config.toml
num_hidden_layers = 13
hidden_size = 384
n_experts = 32
experts_per_token = 4
d_expert = 144
d_shared_expert = 0
hidden_act = "tanh_gelu"
moe_layers = [1, 2, 3, 4, 5, 6, 7, 8, 9, 10, 11, 12]
router_score = "softmax"
normalize_top_k = false
routed_scale = 1.0
balance_loss = 0.00419
balance_bias = false
init_std_router = 0.0139
lr_router = 0.00061
vocab_size = 50257
norm = "layernorm"
norm_eps = 1e-05
tie_word_embeddings = true
optimizer = "muon_variant"
learning_rate = 0.0146
beta1 = 0.93
batch_tokens = [32768, 65536]
max_seq_len = 1024
train_tokens = 368200000
max_steps = 7889
dataset = "wikipedia_en"
Below are experts of layer 6 (counted from 0) of a mixture-of-experts language model. Rows are named router (the router's row for the expert), up (a neuron's input weights, with its number) and show model dimensions 288-383. Each number is 128 + 24 x the weight over its row's rms, rounded and kept within 0 to 255.
Before each expert's rows: "mostly gets" lists some tokens that are sent to it at least half of the time; "comes after" lists some tokens at least twice as common just before its tokens as in all text. This comes from a sample of Wikipedia text that the model never trained on. Tokens count by the router's weight.

# expert 2
mostly gets: "|", ");", " |", " —;", "|---|---|---|---|", " =="
comes after: "\n", ")", "\"", "%", " Team", " Party"
router [ 89 116 109 105 142 113 140 118 155 109 163 140 138 113 173 116 104 121 111 113  87 160 144  92 105 115 108 139 133 109 118 134 158 154 162 136 133 151 170 105  92 165 162 125 150 105 124 107 157 129 120 120 108 110 122 137 104 117  93 112 163 152 192  99 147 143 107 174 141 118 127  80 129 115 173 144 100 117 154 128 147 130 158 157 121 100 122 155 143 103 115 121 124  99 121 157]
up0 [101 164 115 138 139  98 119 192 111 180 128 155 151 129 128 108 161 149 111 141 122 141 103 152  89 165 127 141 134 150 136 168 156 130 119 101  85 136 147 163 123 145 145 168  96  99 156 142 127 152 149 112 158 134 105  84 146 138 163 124 144 176 163 107 119 132 127  88 113 166 100 128 137 153 119  81 150 123 125 125 130 106 134 107 143 111 145 122 140 150 134 113 104 127 108  84]
up1 [145 111 142  86  85 149 113 157 145 109 130 149 148  90 154 105 132 119 126 129 155  96 118 108 117  91 108 144 175 175 149 150 137 156 140 122  97 106 166 137 117 135 120 126 133 107  91 130  92 150 120 130 118 125 103 140 147 118 143 144 104 133 136 100 128 143 148 144 104 172 128 162 121 135 142 110 111 152 100  93 137 159  95 148 117 149 154 119 158 141 108 147  97 140  95 133]
up2 [111 134 116 167 135 173 133 167 178 177 136 111 156 136 130 124 128 155  98 132  91 134  94 107 134 134 129 116 128 127 141 151 119 161 124  80 116 128 164 137 134 101 129 140 145 164 102 143 159 150 154 129 118 107  91  97 129 123  76 113 174 132  63 141 177 160 126 127  87 123 142 146 131 167 110 139 118 101 128 142 151  90 161 149 167 158 163 106 139 213 143 158 159 122 116 137]

# expert 12
mostly gets: "|", ":", "=", " –;", "):", " including"
comes after: "\n", " Born", " Genus", "|", " name", " Coordinates"
router [176 102 134 152 159 152  95 147 157 153 138 148 163 141 152 133 133 147 159 116 129 169 118 148  62  90 128 158 106 145 119 133 113 150 137  72 121  93 127 119 114  99 146 163 139 135 173 187 155 140 117 169 156 143 113  85  96  95 145 114 155 138 135  96 131 118 108 124 126 134  91 142 120  90 139 149 112 158 142 174 162  91 131 139 146  84 106 119 133 141 124 158 108 119 135  97]
up0 [113 113 137 112 135 116 153 171 117 121 105 124 127  80 149 103 116 110 117 141 116 118 115  99 119 131 146 127 149 123  85 163 136 176 103 136 167 123 107 111 121  98 127 112 149 138 128 167 120 124  89 153 117 141 124 120 118 152 161 178 126 126 115 121 126 149 131 104 169 126 191 111 162  97 102 180 152 132  93  97 155 170 170 127 132 116 121 108 122  86 164 179 109  98 156  96]
up1 [162 158 170 153 144 138 115 100 139 149 105 163 133  90 124 116 136 126  97 127 148 187 147 129 157 139 108 135  67 165 133 129 150 131 123 154  99 112 126 137 186 106 131 122 103 112 138 143 111  63 122 129  96 119 162 129 154 100  98 138 197 128 160 161 134 153 116  97 151  69 113 155 101 133 128 150 154 146 130 116 109 130  83  96  88 138 124 140 148 115  82 167 102  74 189 155]
up2 [ 99 108 127 127 109 129 109 125  84  86 114 113  98 128  96  99 146 115 148  81 197 140  97 141 114 103 100 165 139 125 135 115 110 184 160 139 128 122 171 113 156 123  88 121 159 141 111 109 163  93 115  74 119 139 158 152 144 130 148 117 134 122 150 177 113 118 124 153 146 165 151 117 153 151  90 101 129 116 203 121 144 114 138  83 115 120 104 111 105 151 162 163 120 125 110 120]

# expert 15
mostly gets: " years", " June", " century", " before", " January", " December"
comes after: "9", "0", "8", "1", "7", "6"
router [134 131 143 115 158  70 144 125 129 136 113 163 144 122 110 100 137 155 112 180 133 150 132 137 116 138  82 134  90 162 110 160 139  89 118 124 124 158  72 105 146 128 112 130 139 135 134 174 141 101 132 101 122 111 198 120 103  92 123 145 143 164 128 137 100  90 141  88 160  97 159 124 108 102 155 139 112 173 126 158 126 103 121 113 138 103 138 126 109 101  98 140 131 121 178 139]
up0 [129 103 165 133  86 135 175 121 127 105 137  96  93 120 101 100 144 133  91 148 153 135 126 109 160 137 169 112 139  98 133  82 136 119 119 129 119 165  98 101 101 136 183 161 160 148 131 117 135 102 153  72  96 138 115 123 140 116 169 112 117 106 170 137 149 137 128 117 109 109 139  89 139 121 123 146 139 110  94  91 143 140 150 109 107 155 154 108 117 156 102 107  94 147 117 115]
up1 [142  94 119 149 106 121 140 117 136 120 130  96 119 122 122 114 157 126 166 105 118 128 145 122 109 152  56 127 130 114 134 136 114 144 132 159 117 146 110 142 167 101  82 145 138 156 140 126 130 141 115 104 154 117 120 107 128 133  87 144  88 162 116 146 148 151 138 152 122 156 148 112  71 154 139 136 137 139 157 101 105 123 168 121 124 107 115 109 151 129 138 133 110 143  74  84]
up2 [150 100 118 147 123  93 118 115 143 142 167 141 113 120 162 124 140 113 104 125 134 128 140 152 128 117  98  65 105 162 123 129 118 124 100 136 115 164 108 106 187 158 122 124 151 143 116 118 136  97 132 103 138 118 134 137 125  78  75 117 131 133 102  90 144 121 134 161 169 137 162 126 119 122 103  92 125 111 112 110 124 197 132 135 157 130 116 156  97 117 147 121 144 124 139 129]